config = dict(
    num_hidden_layers=8,
    hidden_size=256,
    n_experts=32,
    experts_per_token=1,
    d_expert=320,
    d_shared_expert=0,
    hidden_act='swiglu',
    moe_layers=[0, 1, 2, 3, 4, 5, 6, 7],
    router_score='softmax',
    normalize_top_k=False,
    routed_scale=5.66,
    balance_loss=0.000658,
    balance_bias=True,
    router_z_loss=0.001,
    init_std_router=0.022,
    lr_router=0.0004,
    num_attention_heads=2,
    num_key_value_heads=1,
    head_dim=128,
    vocab_size=32768,
    norm='rmsnorm',
    norm_place='pre',
    norm_eps=1e-05,
    positions='rope',
    rope_theta=10000.0,
    rope_fraction=1.0,
    qk_norm=True,
    attn_scale=0.0884,
    tie_word_embeddings=False,
    parallel_block=True,
    init='uniform',
    init_std_qkv=0.0312,
    init_std_o=0.0,
    init_std_up=0.0312,
    init_std_down=0.0,
    init_mimetic=0.5,
    optimizer='soap_variant',
    learning_rate=0.00377,
    beta1=0.95,
    beta2=0.98,
    weight_decay=0.0,
    lr_head=0.00377,
    max_grad_norm=0.5,
    warmup_steps=66,
    schedule='wsd',
    decay_fraction=0.754,
    decay_shape='linear',
    final_lr_fraction=0.0,
    batch_tokens=32768,
    max_seq_len=512,
    doc_mask=True,
    train_tokens=339600000,
    max_steps=10364,
    dataset='wikipedia_en',
)
Below are experts of layer 4 (counted from 0) of a mixture-of-experts language model. Rows are named router (the router's row for the expert), gate (a neuron's input weights, with its number), up (a neuron's input weights, with its number), down (a neuron's output weights, with its number) and show model dimensions 0-255. Each number is 500 + 50 x the weight over its row's rms, rounded and kept within 0 to 999. Numbers have three digits each.
Before each expert's rows: a language model's description of what the expert responds to; "comes after" lists some tokens at least twice as common just before its tokens as in all text. This comes from a sample of Wikipedia text that the model never trained on. Tokens count by the router's weight.

# expert 16
It responds to: Nouns and noun pieces for buildings, architecture and geography in descriptive passages, such as river, roof, border, plinth, pilasters, entrance.
comes after: "the ", "a ", "The ", "and ", "an ", "°"
router:547486553414562536573473481556506545482464562432490487464527595472507454447532471423410609537465471471475475446532523552499451571460569532565473507515564507463428445512468473543400456510418538525576545459499495526525540458460609483491525500483437464538440536439555526500456443391491501555584435448523405561462515500454445627561460498384535425539429552475566533580573419525500517484469516515504455458510538471607452457531479492454541449397533540511491468405567522515419501554533487499560495500515573559539485584533549514607509549465522513470449559511553452482529549554423418453481534373510530514462446440478512512471528613494452442497458510539578524436537545508534499578433587589461597496443503483426508510489579547530509429573491466521453477540430462470452457441560438
gate1:465448586456502508499386446436434440553449548459479540375510531582448491504502541480549484403408529529455500538462462534488455475477486568597473437492608508492448533561541548480425528506423561492575465379482539539549494531487440547502506480481438488535486493523595431448513543523448447634485549446376524566439448498447473541525462506471565602551451569515480489538577603478536497384459518518593496500560463504519479470533413521487521470427427408458568593492580625505551534463550500533501516474523467484528512502421476460447557479540597495555581444508481463494531448602483489568563551459502473492460582558537412522496429389526477486519528523499504537523445499488544570458513492583496579526417558476491501530553473518547529547546536478498461489513427466545476425585493519
up1:492457424457514491536495498472536530553404490605520577500481516521441487604532523514577407526391547520440498579409523496537520544460429540459512441463487486474492570507491480529452494422549451563452616534546467582477486536506441486412603414511471525554539435580506489505464495428506617420507495474607635506461516486423522461507504503603545444495472538520506528612522373548524573496469502536507432490491561517537517552574589549527462506468486536491452465437476450494538421503559472449410533486552481448476457516573436427479494412547486452535418489405418446428557528525530528562493470463507463569513463563448514517382501555474441364491473522481561510446514499451404523610541487488512457524493548447494490521496542539472502535477525548583508474572436496484399517460479454
down1:562535453565476564478502488507477371458571563604462498433537591498475519536505451519587456496449570508419420590516502554558469511528512506526530511548565469516517518464417544541520496521504555522479482518548526505485508512454564528431519461510462483442489538531423444477483538492518552455432478523514487498536604504555527441494466410551637515482534511511513530536444472488500498522542521536600510571646531508569533477361506463430535446491545551405570407481511444600465476493442457534459544522465507516464412496533483543521515535463542513433559501517546560481415489574552456468509471531409502499542526530547476472527466350514509429559462438445463413495424556572599436536577485437479481527508382532427426658549547447476532417517476463461472508490575603442486462507491507
gate2:460476472512432562457381574541489538594519534446484523471559525507567552459539518507452527507448553461521491527397522597465560496588587523450480452505536437455424548523460511526574447447487449500510491451550490523403391527447644498521419518527398550561522503432503517523547495505543520479469570413509465497459457497519500406464556533495466496466520500469452499547554503495408473429433430478485443474552553385497470449494518439528593481395532529451442446475486494361475385496476507504600365482486486511539528588517427431450497517504516448522448496418488522529488395524394490496542473443443536528474457550580511534465538555597472566537518486479577444449462459505508523467456507588526497532552469588479544510483518603405486511553440488565487441471455460448540431488441542
up2:526448540458614463543453599518508523484531437444618511526492503446473433593521437572437555489573476502600479419473469490496544516511427505517490491460444468594432507515440470482552532569499441595479392516481478455537465514538514469560461557521527528452456586530448416545500451512539450450540443497448489606398493464589538424517452543522594491544500496518569482489492541580436473538499558490518564480416518479507563507461501455598383505535476647513516569437563539550483467527508541370513572497493515631512489454512511519531516554509558471438542501543395445474443448560534452546446593556509539407458490514508470470491521536546528539451488499557572497471455541538455502424596545449548588533500567476496427417479527535451513460469467464470492483492580400518433576463529523
down2:547490544516497514444497487501510449512494490561490471485490495501449475486469478511498433600566474576496502355520495530488606525511579545588514454539498478468542493503527369524464567521515564490459456484500563495559560477521529534454521559450389503485512578481433540503527540537560498494562528515557525564480482569514509585493515495499431473580462378441507514478496439559507514541520523578475534538476534528478481496542458510503486576562509471519423463443489529513611581575477525545497476664497454496560505449498495477444479405457499454487530457545580440517445482512528543510574511482576502563516511607526483521461494436526518452593518516423460513614482543497337507491406517508616556459578505565591561546535485534379538416577519409394485508562440461514377448403533479
gate3:530526575500530583466483456642529547665521546578467491475471448516549505452451533407474472541570447545604539480451450501474625479617550408577445542514455512449542469497484515480490563566461533463529478444487560442484531443421489504593514438446457491497541369557525480584496472543504514388520483536509490528540500480543493490513465449518489445528504501489439457440537475535561543535521555521489483577501535497488462491440447544498501523577601558484386472508480500536413472518412523557531590517460478480559486515501493477579428552499545486605487490536456497526490524530553456504568485470501547494462401449593411474598512533539483387457511568509512609513404501485465488471478520547521574467463559510501483521539599461533631502436528519455587528611549508525473553420518468
up3:528458474494506376487548559497539450382421431543504497553512534433515494539561485468483532496447527459464517457475524499575450526406456601519528466454529583516499555513551554545528464523582449498497509528493491492430409558589563405473535548454523538496532550504561479496487549470574544590459524473486479445487621445465491488448539565554512467487452497469584524493568558468409505460484474547489507454495573451510569504601540517530470479506429411498540478424444540435552502427569456526555442522578611464467474415475521586428559488481586561514517471551490550515382439438511528512456469501441523510463641501457442522432491505498504540487533414522477417553512523519443525479557369470551570505555450528575502433452508635438506450508426470557426553381506479557481522546437502
down3:550532468547499450487508520525473474467545479533517609537518427419464481475479479551519500464533477436429566476548477511479574581470512489524458391417501563451470486475573476521477526404472402488504449528546476567488403487576484508480454380462435459516493523419454519394507454499435567480549491419519477530481478534432572498470491548502517445505405540524480539481523504541487503412549595500537448471493532601445503402574591563408489495510444603549511467633435488521568545449472487561559486508470444418504475480476409520570385538446503555509553462512603497559424495582555514444367458455548554483502550502531511504561452451581414513413544468508459450451597484412472504515487501488509565466554440480493560550566543537424536490435471562464485428552573499530518563571478503

# expert 19
It responds to: Past-tense event verbs in biographies and sports or plot summaries, such as moved, won, returned, released, elected, coached.
comes after: "was ", "to ", "he ", "and ", "He ", "were "
router:531513544491552478575481509535584495464401610461529527511478572421561498433483420445490543541543525479491477446580471558520514533535531529486468583575494576561498521478459514457440393588405486566517628475510489578478563473454472499496510610415450453496398552476535581378500517460507504536514474491484511467516519540478476508526445532358531428582412541470553556493551499495484532459574598410562493500534540521534449483505477455482513525485526494476471492440526492522469557532568486449561541414498614514537540538554536493533451479426605602478445534539478440446535591540501439392474494477447588505480421431480457546429534573497444472562454537543551553441484494580559470580439552545548519518487494463471393528526568536589491462512465497489437513512450468457410571560505504
gate1:524465426443478528482550458525573547523527530445455463522553477563496424465510470517621475447583512572533453518535556443474560543563442500487543462619558564557469563558547458482481552557562564481467503465505540424528620541554585486515476565622446446455500513444548572533487603564524516521552556541543494367558491446468454494448501511428595466641412451468478434523503473497534503522514485480538519476485512437553412448544519460460500526533493551483438534396474491655519488518536554478497579435478484451490526520486517454524454540567563460500502540475563445504490530479494482456510494438589520633528476414552474572506472518470440577576477506421514530611394417507466464533468551523561508559589542507509518468521528550498503423484542565513497429515498476407472583507496570
up1:412546487524428514543421532460438486483497453562560491525434531456523530439463470440415479546467496428444579575437489494444491537518619434499431480410483463467493440500457529480464517468476493513567389476457507562501443444475449524488445411412476585564515556494459424485442362515509465530444496444549447611423438514492477484460524488536462477471554530563531506465583589523505541512501520496438550545518522574531499549500482477474482483420569468566589426582505521381496445422480518509500394527491428591546520551474498508472596487491413569557491483525514531506503487551492475454526533434508491434499557588417496457525672372518452502460509400607497513430620544575477535549534474497461473528433458575551488481534506524529509514514529440561464556427480537509530489505521454
down1:547501629455486525500500535441509567475579545508548364530508501519550542534589483424433570521538453432430596538470505500407477518370534485523521508455543500476509412448505567538615487456418475512541468515567554506476444493459432512530497531460427475472493492572442504525507418485456519546487492487445433509456574537471469458521473483525462542384470499507475591500536502482467510503463536425527464472485565546485546423560487478554487458404617576565466504466530612409510464523483502573492479531505509505380529561512557469455483497517425466394436527521511497478439608472593552385549494492437451489510634623452546473528506536558554526504392563490427445521493422533507518528491519486564509465510443533510468464492468455599449510431465526475512598436533530478572461484445577
gate2:565474529451569568535495564525528494597472505420434582457451546487604505443439503507519536562443494545492548466481468608545471536526525484451507419496516523579483576516435498453481536521557359556393594504566440558491498505432477492437445481470495503564503444515472491561440518472500460482500558536526563473551531536575430422548513502503575430501483549527516487419547530484471540420545494509476553520490631523585480473489554485565450552517481460482540485495479486494531484485485520584449514392553581474612519510562524491450514410482490439486435461654475487566433468551573489401514452460486486464529489552392429506580477467452494567501460420507526586397461451493461466520434475466491488522450489473555515511512463438602488503438541487535562557398486514569538668533488560
up2:526518521508588465448547426519628554538589476463557466498476512517574503375547443514443463505454492523562556547533413558458554491499486532520439604557493510435430537490527459380512578495496441387505472531456496536550461587484506526490489473574459450531475424513433540560612567518566524399495549448440524434514521520525549566488481485567492486490501496474537497455542502552563532455517471615599529503586498537522521530464428482470431577519523556539515438482460490476454536490475520565438474541463575561473502479402535513562498479569446516554360492477534390567469498462476583590521573466551508510448497453397514478541509501471493591444577576380576507464565511528476511517502432611502519522537585395534521458492460518543482512560529539486547425434563495526466453490431467
down2:687455544597538474619586457557457394460464502472466524509415481532529595516472632511502556554489509592495515425448504550496412457480417465453470442446554418425490512529518574509455442579527576562457511530575535509527463459463504539508548544530399531548403506477533503574512489455496484503453407442479520520434492384571467452484464453492553393515501489518503397484494428503442457483437527425538520515465447431538397428488533436578492440523545476525536556506528465471558493489428534515443470399492492559522515539539513399454490500512485484511450510582455468502446491492523530487524533534475514509486595523444548522453487410519531388546483413627495521457461516434430496584523513535492516438473497475423431454483500470488501551568496581511578514474488550470550554512478560
gate3:606426493544559531500472512569576545515610451462527567531449487486647521464509500466490511530495474476466456486471581502434567465492614479372467511473502603518557537546463596486379544533528449594459567522528565564540486443494462556618455475465468491473528491446489484518458456534425472498450483512528478432533484409529477493443472412456442477437534463482506504532558473529471478610493444512625413435543470489521493501457555569392539430554511395514471498475495513485461525577423591482487458461480533495532424605483471569434507439480471560575527507497518512496542459418552526515549512522510452567561470492516447516490413641493495446551560507578505513490436488475572520662477514418558489543483528501436573527532568546490453500481543459453548582538495489517447477501493474
up3:549544478493515512480471594509534543569616457462526569461460486452595539501486481421474617487499526471525412430484522523540453429443552448376558495543549538537510544532444502509414475504484493579530581492473580493547533499436490447614403467443480492524524509457461506532484454481454473483527494400518562455578490447488496488364525508512362515531477534419462476490510487520469451596423500505576415397513517550449525475448525600422445449593456432547469517503430539527522542527507550541439457499541541458477483601418474527452520494490514584559503516491496518451462489483565489418549452532492455475589549488590364491516432574528518477528462520518503478512425422481543505558451561421407421473437515557516525468546592474548379539463568529469484586441525448496467510511517486
down3:501438436506451520487556551547551482497425477513411479440513532519545520526500449474563538491521495470436490474485558534566572450421560443505534402478456477420547464491486517442581564576431481510501527515547525488619457492546493523577483561461562551503509482542505573493539514463601470437463460513537528436457508539551495480527434470470533454468502530479387408487510422509541486528526422471498473495412404477493515558577599536506455431472491453531495543547469527426620482463488561479532578571559462538475524472399507496471553442486443477459589575519466585532514522462501546498479492543427492506558458529527536591442454628556460495490580505578491534508532478516419610591613495431569407585369469449431562548546537509506545581483460457457475487603482552489486562532463379

# expert 15
It responds to: Capitalized or topical words inside titles and proper names of arts and media, like Music, Film, Star, Iron Maiden, Game Boy.
comes after: "the ", ", ", "and ", "of ", "The ", ": "
router:525454545489525568538470454552515479520467546434520517487533516395536463431541396464476548553496463446477446469552515549541462552455554565430468548562573582554493505579455514496452444536468436539572590431547532597564577462487527481455568548505420450595481528449609556474502496450504535596530510461495461476467494520420416529539512557444537456544419565449567557522581415560548545464497542484578430454534558505564467472522413455434540479419531508480426462448557556513469527626547498455523469490516556544573528539553569545522526460401595587481441525479470475472490522555456453456460518462465572504451442445433472550427544574546455417539456513574547556431484534584603557537443525533580537536462486452427461510485548516554468416504479467462467426507481453408468467481534485
gate1:539444419506441525446517495556527489634421503513516435480431450453564461508583457425462503453449535462554504467594536499475432512475530484460550494545564393487448458537494525535537503520585530578393458476492478528481547456499529448454579464567487625533508458473519516430492500490557550511485495472562523450532455474450461520581540531622443501580513589429497457477528450461487512577519576554460516519524561561479483560564396482527540485606362409514504530496555534449451595463425524547453488558467522515498490604409482474525531479559474514514403619452473519419564513398527555437499491526491480507526511500485523539596419516521484575580484526492601474532507448599585612489514503531521491520548583465484494546591463451585484529571478486546518541439490461449524450456525539
up1:440494496568443459505517537531523463523539552475450544498483476529518525501550433564515480456522471477491518464472531398453476459422454472460500497458575450434423495582551518510493521430624460626489423491528531452538580413445487438468596524457461591507516487533378552496548457519540544521512474355511439487528469524542507416441481515501473512477451532511475511483535433548604500461494563458537496445414455517516456593507366556555560570504450492560383508482470459546509515432570507575453469479446561491473536448444573554582419512498422460365438528494471548488503455576482582416544475486542507458576529467467568504519490452542376524662442484526529440481590482532527455525544498542533492529487531494432397573497440563524488525515535538514599489467474519488499502445490574
down1:487452537551510462460418482513550458507577506541490529522555541583442537571501475537523496452418472534527545432422532494448480388518561483513422527511434413501463531574491540558531490526504504524495477543411431445473436384471532424398557448534494521449526509435515513541571518524479528444487418448529527535504477461440492478496474506484497499505505535544479555497535507487567474588577499530559600517416554447565608338485556438466571542415530609528408445514410582438552515494450464449522525522554515555522527461412498490582443478481396434534473595553442571461495549551587493466422511445486495480499453458460528555444484455487476535481570448486522470496489565570562451510432498438496528509563559619546495442461495529452469560562506410548507537485535541566402448448617464
gate2:523449391452504542444480554510542473545531450458507554547413540518583521495495473534479485435519431545460435536496544544502507505467576467520600490489487459450538434467495459593417587410513535502424514448543540552494498509506461561519551498373514496449552511520503450567596490548484468482523528411484545612591492648460474518518523516514542490546513475549527541579533445494468516528505534460552490459547507467622524406472334566441561545485452457467376506417456573465534536456564475443538463453534449513511493521514502519460508506522569532399539444533394454522486546496541515558475503487532534574484548508509478526456537479591432486582596495554501500453494415460505436523489530372529355530532383470492438451569450408515530513532570536484473467477416456510478469526547503
up2:581397478517556490494568575522488414544539471513512556536415600467578465530453458503464482474548430561467484432492553584483536562451578447487540438518501512529580396454511527530376574345541496568444522464517525514426445561542507571491461498439551485492481470439567482524569513533462532473512559468457607635495468579403544523484506552481553442588449466543522549586510503521602480542593526498588510528514482481586487403480436537501461534465435504496437595532477524423482567446527581517624463519485415495522501437493507489490510538455481521391595436523409440532539521519489512459524495491539483584563545492517551536481563484615478470478598524547496442439509437453476476527468548511508408568488395495476528494584486432509498514505538503488485463478476464510539495478543524
down2:510557413438507536405576467519409527560542506521396522498457531582568527452461587425553502434474441517551524577431508554586485413486448493454439497543592436533564560468506579597492534429453524592538597456436349487533432542566502599552517522573487479505488461521517434530599574577523477516518513532477576511466461561393451530442500394606475503589521493450497454454505498515470499465497523497429463433494512459480581442455513500504510533476447547511525513539464528503440374490511546448476545500440533561477569448577532438564478522536421534338436449442497473530454490459577438441385535420480438444438532553462508468443469508519536497481528480527540460506500488445493549513536413486464469494479441480540569442536549538475509452528436527507523488505511512464434511539536475
gate3:497498428523538473521558570544483477453507609457483486423483508454543446550507496553488491570460439488502479569528439526618494457549504473502510593489543569450558494466475580499505387472430400511443665535439547425490550416547502487533517563519453428399373473518526501562529506474478492508509568489410569503569470467423524541535568565583501568535390384525436525474536513519597515488500554514487543438439457417528496466458468480486495423541493473501498594575529545463554514591416526485557407519485546540476472495575519454475477527457418472400635594491516477565459561511485461549539547567542516512525513480471470531477530523483534503577538585470573538485509571545531493436477492509510557468533512427351468529544480542490413587532555497474473558541484487446516496473459486
up3:541530514500553479388554465478527487514531470476484508475618498443503547530495440456547547582500465475467451531528588480493540468488490546483496536573535485503554482496562606536623510521516459507557565549453556497434469448557559548459510625502521489444521507457528511457517509557535480477462519482514449396506474354549521555524537515552467518507444511502469533505452459543579483456442450512521542518507598551458484508428619438485396428502482413449526488390559582502541489521408430559443519498524531505503583532577536438439441460539478454573481536507578516519483479452512479421571435590422623545436524556487423473475519497440466502500551572566545537510481610408436565494560422478520491469539531556412546472516580515456393413540447475447529426562494442406446480450461466
down3:505564564446485522585457453431608543456499494487495561557499422406565568421653488493497462427602603441487528474566600479488521487472445528513457447459547471521449473466506500533578553451558594531489418522496554482401470465440379531477488441560469516482513546477537480429461530510562581498487477504534520496541586475575498606570509471510471518473567547473473480527502489473369507555502424523498472476467515546510507452452471601534524549548516428534509534519559537470593416478559406431541465439573461475469467553450491523495444460592439472505384570505481478481575482522493548440468480544529502472585523542458526382474522548437563454466485542479457543437504505485459439461505457488517610471512556516487508467554555531514639509450503574561458528593517511520432431517501579

# expert 0
It responds to: Field names in infoboxes and tables just before a colon or pipe, such as Website, Country, Genus, Votes, UTC.
comes after: "| ", "- ", "(", ": ", "; ", "• "
router:534495561480553531582496480516582502553498491449513528555584526447600470468517382413457563591510511507446422459547477568542445550484470536504500519488538523542451490508398488490438469545506478513540569498582501605556569462472511492480585537433423441564507550478530545445467454405466528536574502440519482525496522559432512557558528531441550416521454526435570537531508404553586510449529555506508480503541586457548393467503458434453559499474609560456498473442615484512431554539470398428504498489531514566554517530564560558519466518489585529421410553544515455388496539484474469418479490472459563511405464454443543572494518588526453414478437512528502553436479578509538568514472533538480548542403530470416489574502537551552513480539482460450424454497475479429433461502620457
gate1:501464455555522371405427528525476497521579508492575513496568558502561508510546521556534552482537462449442401474552552490440496466523491482435418435574380470457534580453595495430490488572536484600416435529494514544504477387501528573530505493416493478435525403528521585483541485412590496492444562528489590459510558539441490398522464535542494480460574468561425513508517423530508509482482569473557508493463478425491577527485380492538554488538478481479498485454515349540484471487466537465527479482529401586566516521472504555491536517459539492457420530473454413495433492486449451440465437494437426586412546464503508452483432499475522505512509509603487427434547519474431470510522514410467447469468570464566501510439559538565394457478445380442571533511488478517448533417547493
up1:541519477489472407493435648450526511520540487506563425468511559483592562515529519542537507563504517473442429505551449550538521485491489478519396396580409514443474529434485457432439529462491558537482422475525497501419487343597477532457434531432506515525489428486497562526517505389504427465396509553527522502508536439437540498483471473465473476423538472498479537584492486469471536502452541545499495535564536442416557537535500505510563511473468445506555556429518457521507490429433606409470538489538459540500469522408560507458449508513589526418512477532408367547534527434367508399529468535428457566403527524536471538405454442497518499530499490561467410495577509491442485577446509474537491481527548456571537510461508490525525507464438445451559619517547536474357527487538492
down1:492471393458508479446447512470490470540450523505562419528501447532565509563482468427476462508474580417503463531491497532601569515431485474385464462490364421539496619440549434409515408569431447485510512454431483568466466466530472499450442556477455486384522565506442548464505536379608460487499595563517449454463451538522526475476499535465442580473495557498482490422525453426520421571508485459524496531505476441441476624520569534463462524559504481427538605495493561442522512463482569455430443566562529537486523463524512569501441475489551530535558417569446407490530371446497449439521497577456474572428446520550446513493509425562488508480530438501512465510594496491439530540456451496556500440416495491531550419461575524494551403479506493487592489488543509432453546505467448
gate2:529510515531566613524532474516579480525421389409514484522527494587476603478475478513508533516459506523445508448383459472468520413432475444430510516512491540518441519492481504549491577563518556520503541469515522500466487528451578453516569490550508600507418525477499389467412529528475453555525432415527517551378387542572496522432510466491436454523518490494500416495607538478543548447499473452498539459462545543488475556489432460500514557597491439419503352476424464485490552526483501485536431502435510510475513485440541551442509545488388464543507554492552373463444547525443502526536449529557505522595461490457515494542645602414608487483519458485474555516565505508509514417451484509394471460482473505648483484471500502589499477473460493537580533565551564460465453420540522
up2:446483512598541509546556452478567570491480452413547558576547477529530545474441455547528541557517468509510510418362396467497509426436449484423443452505476500598438537471552518532491562498489475508606574524478527586415502509431533486576505477511534506473408486443504438487454517562528527530498494512480541550470414475522522508481468552506408566454449550449497421498527541540511480480538502431444471493524447467465565572559391516440386547595499388444500397394441563545465486468500480480524462569462534506495577445460580569403536510475397496496489592441533423485398543531480474614469487496561512519559462501414443431505576543455535564398507475524464494486495516525482575443482428504462550504567535461545548471510502543576525525489461527555529477534578555439571423430538479
down2:458484557506552435554467525545538467580563557469476491453487471613534484523462428465542550455559512456498469422519490565444564462401474530497506413512490458491464481518410634546582530420560516436448469497504572545436581507543554470467397492585422510445467571502499470467502512494466523541429415430459570460529444670522561498418561411498449559534484525455538444471455515494524569547518453459487465482491430515416543509546425564544473503464543502580485480395499523502421465421467496424553438515504392485559494465540514473520514510541461525528408478590563554373508540490465434523455566479410467415519543505580485478476472544468510463469498531465543557522459528500537385557485511411516489445495530468347546447531543535488523555455501416409495502517528500475443505482471458
gate3:496523435502478528450576513478540528454534404487515527551501521556483537470548525490511556554470430515478469605449529527484524576571505461409519503467545584579526506529500460505522498488530460430524512613541428602598536502541468465551563533513578570543563506514431502515528440481545511471548505459616439512508455497445514571416520530464470517465435479489459532455497541501434531375443587430535529525578487526429490482507443533518400655381465536530423529542476465466568512486505524512434444474546534506535522534563459410473517473541543543573454509535513536314501553522480535494474527473575516404443370522556529573508470508557591467518493499551537549547414591488381498452520433592420543546434451470424517511489488520575517477526498460465609485549514528495558467493507484
up3:421573480434472626437537507496470530519519513532499511533424528548422478569452508514512574455470495536502405533491450499477446471515526462486445441520527478574542477468591533508513555576487549408461562554529490596518546395526488471516568435512504617484605470527485523566463464428493461488422542465548520557550473627511479566458520589552534599444487511593494486393461470467524534477467466445550443490422535551500557501514424432509532584475520481506526455418460540499537458567554498482455538476530583537512457546547517527495388401544577572543478464517529547366480416498495486547510532452501502393437410561508536515481491600472441446537471444474500580474454527500477530466597469481470513598550422525399496544524481541548568377538554552516465533566488496483549458579507550
down3:463490510415477511421523446561522394595529457552510575463501492530507595452390578465513488508441465535463505416415446501503537524531511530533558521466392493527488421567575486543490559391401433482442539510537381484542617469457574469501470419458581512431535502571501533532415445504535460545517459466481473537493435542426486467473584447509588453494496503530411490490523532501510511439528511420500571404561459635435412417600485514475582470559464531485496502510514525520428524560549496492493500525584555512504522518526506551484384440509477459528439480510478526447514563530505561483570533474542552375475500507507477537443410561443480463498536508555473446494486461516459554529517482473540520437401497520424453499555492497505462346537458450527577503505510555490500597410464431

# expert 21
It responds to: First capital letters or syllables of foreign, Slavic or historical proper names, like V in Varaždin, Anti in Antioch, Clem.
comes after: "of ", "the ", "- ", ", ", ": ", "("
router:524467505458522530576461459524606539524456541413570610538605639463491512470471418419430548547492468467503456487524513530477475510483489532550533561561543539522441506557487462506476459546447538463542528462477555515498512421452523480471567498442440441469503533416570521468489469461502554528555551429484430473455432541435481481535478551440495450520406597458501568498505493548499524440541549499596363467553513473529499438535485451405535523458527534464474467346541577520428528531596462456536543478493536484615501551544565543520491544469528535464438510545535476474525607515468423485421515506481541509431440450452529561426563552551486472506451502523524522445495530571575562564429581603514549519478467496434471528481598534586557450514428367489393499516445511440437528500579461
gate1:508478561454484428498537465550521486493537540482534464583528614540494484554489522414388520496573470564497484451473580439542471492526556461567480525473543483506528512524489488502498485456527555542548528503578524543572515506516515530481436558408528476443551545460555491506508458441485485430432568420494491497402464429505453452478519497506505504517524514456437427525574422483458489522536581501534474433533509433416440503575529406523489575557483548429525440460542567495472535555461499549501613398644565592507601408507582456527525503513517487514539412523540469486386462552420500455493539466520517538426518579420492577511510583510521486568463463385519541460561402523414453548615552539482573533551496538501561464578451446455587448458460429485402606474471509554514473448579513
up1:470542569404430525492518476588500440447511545502539546496510593489471500619469485412518528499585451554449473483487431488533513474529565563567514562518477520504497562490596478518455457498463609562646528538465480416652549556511502488478483509421431455449577548489625498487510547490590517494438510501497536538448511441503467453577484453520519523503506515509453535596582400443503452531487569495575536476440474489488415508472483416473462625558506506498497451496519543551499518509402560555428579454612526509588538479594615486441464493541464486433514448501469488433488512554408525435518444441476443531463472536442535549512506566490479520550582482469473505455415488464444525573582481553501539525601582483512577393493431440455551540471473461529549557487543494510488499437523530
down1:505558450481465518588551517505628600455498498507524512522428474526523511448450513483420417425509440507486454451512475431477475521450480391568416461445527496544462496442429387468533507484444470476470479529499569514482518427474478543442476446430402499481412545458538466512623492522511514502440528436495507424417436554482495496511518546504486416449467458545593434480541593481427503544503493513490474528559487536543448501512444513377419465503444490526497432593502514529453580517582520441517540469473470475500475617540419423474499476511472563515506496424500445529540464489602509502512595515465418485445519420522439610509411435547505472508380472520462485460519481547553583522453525459471442557407572552557502564509407500359476397491541468585462449414476519508533459493425476
gate2:555442448498538513545475575483528469563498383480521511569572533505476512450499519492545443471486536475504472542413560496681527406514527519560488567533591410556465517467539512576492484541537574497469430572453479467539382553527501550464560487470428453449491521497539488462544543528461525478467487475415432427509529419490443489584464523431475522502588449472512599467447443502458564427504495475575547528449543455453501552457559507455445439575543542527512511555459555499477520508597573505453590594490409534531528528525435487584472534503589570453429520499583516433488569592465564487511431537517535446507465554430523529554501518501661403520522549529542407448423497526491528569451444527604543553518475451434564526537551448546511491450516514456427581509444550519474474515527445
up2:516510528451521483519567592461546506486512491581571538476493467517588534495468549449506525514470407448555495383464497556523498592498465484558503447430512472487521494500451553453513533537450497530497517388472521483528503537533514530433536447626501464488559487455432553571487442423533517509611513503593439582482459479392556481466483489452477473491548446571453516372487452449393497517561422453509459467617457478465571474460412533517473637541522415454524511504534560535426396519413486562448452523435501543508516516545472471484546562457413570472561560445459468524553544588505409604451505458542523531532489441564458454543407540539518576478455433541565542545482524463493580516585463489469458488488482477535500496454476518567416478608398385466477477521576448517462506516540460
down2:483489520518572521481453568488440530475564392436515619519522449507565555466489609525501489475438511554463548456551585540502469504518581549476546569531551441474527560514459493565472513380499565526415461428428422415576571500493510511490590520570543531525527502462488374512521531446416475567501541443602537441499539580472445495552468484572560443507471494480503533547514526420542490436586557446521423508605474486555528415557426539560474520529506495421460436593429507480473492537497443602498471390466516501538466488539420422494455469505557558511534554555580525496537386538504522569442461508591521484535565514511568501516530537505515507564525510501529478560517537440442479529477491541559502531483450465526547542456417408499511520558459468487595478401467532434367456509609489
gate3:577435503576456560461550451449448647444549455366505467489547498475552477503507524484494452386545533452576507580444562491381488508568501497450504492437517491435464540480484504392465543450538484480420462480483547569545481393486528422501504522539528532508572545557464475531472464407479509541409471507459477515518581382499572477547494479537467483363531549536536518537575456489415529539481445504430604507529517541474439482519603522514495520467470423499530487475459551499437526504526498421574401525467583531456506514464475495552496516438573595485517582446492579534539534396479584501513488509402459472454518441405508482446533536570529496551463613450504453404508466533439536461479513473472414432549391467470434572504510557520540448532462588536543540471519562510477511553482473
up3:558544501488576482545489525551522426476469487556559509491519485529434554584557572468565430549462486549392457508475499486519474473489466507488499559511507464459593476406554467523475547525476590532488502551415397446499416529481485518559470490511441506491421517430510462581536575494511525465500501668482528483486424564555510584480486466386574445503460523488480474425413576582587506510499527474591382442425495474612478537498487574503537485487530512583462513438500501518500512599426489498449591528583470463489495526451512431550490518533488391479426488543555490554383470531562410505480485516523575499502564473458511603437466461425431532467501369596524388552459582551540524523391525529516494559580483534464527458478498517452442483503505433478473471493560492490471445484435434
down3:446535513431584432498474480572601527461511456476526467519481597454400554561468541445530474511609497474420479503537497475564487515532527439545521530431498504554532460555488566521536445540500542450526508474621478502530486500509482508521523487479420483494540603516546519414464455398546525466565500476512529463511491546483481524490437540507574518457465476588360599492438418482610540496563556491587494524450402494630458516476568522489408539521518418506479506498471597435484577460518462460520510454549438340474437462522510469512441466524490516473433451615575561447486496480582499468530460503502649497570499523484444489540532582436537530550529497533501494464547509518438491487508487408570563463473436567470562495520498466493459648468477364445436495486530485496519469407504509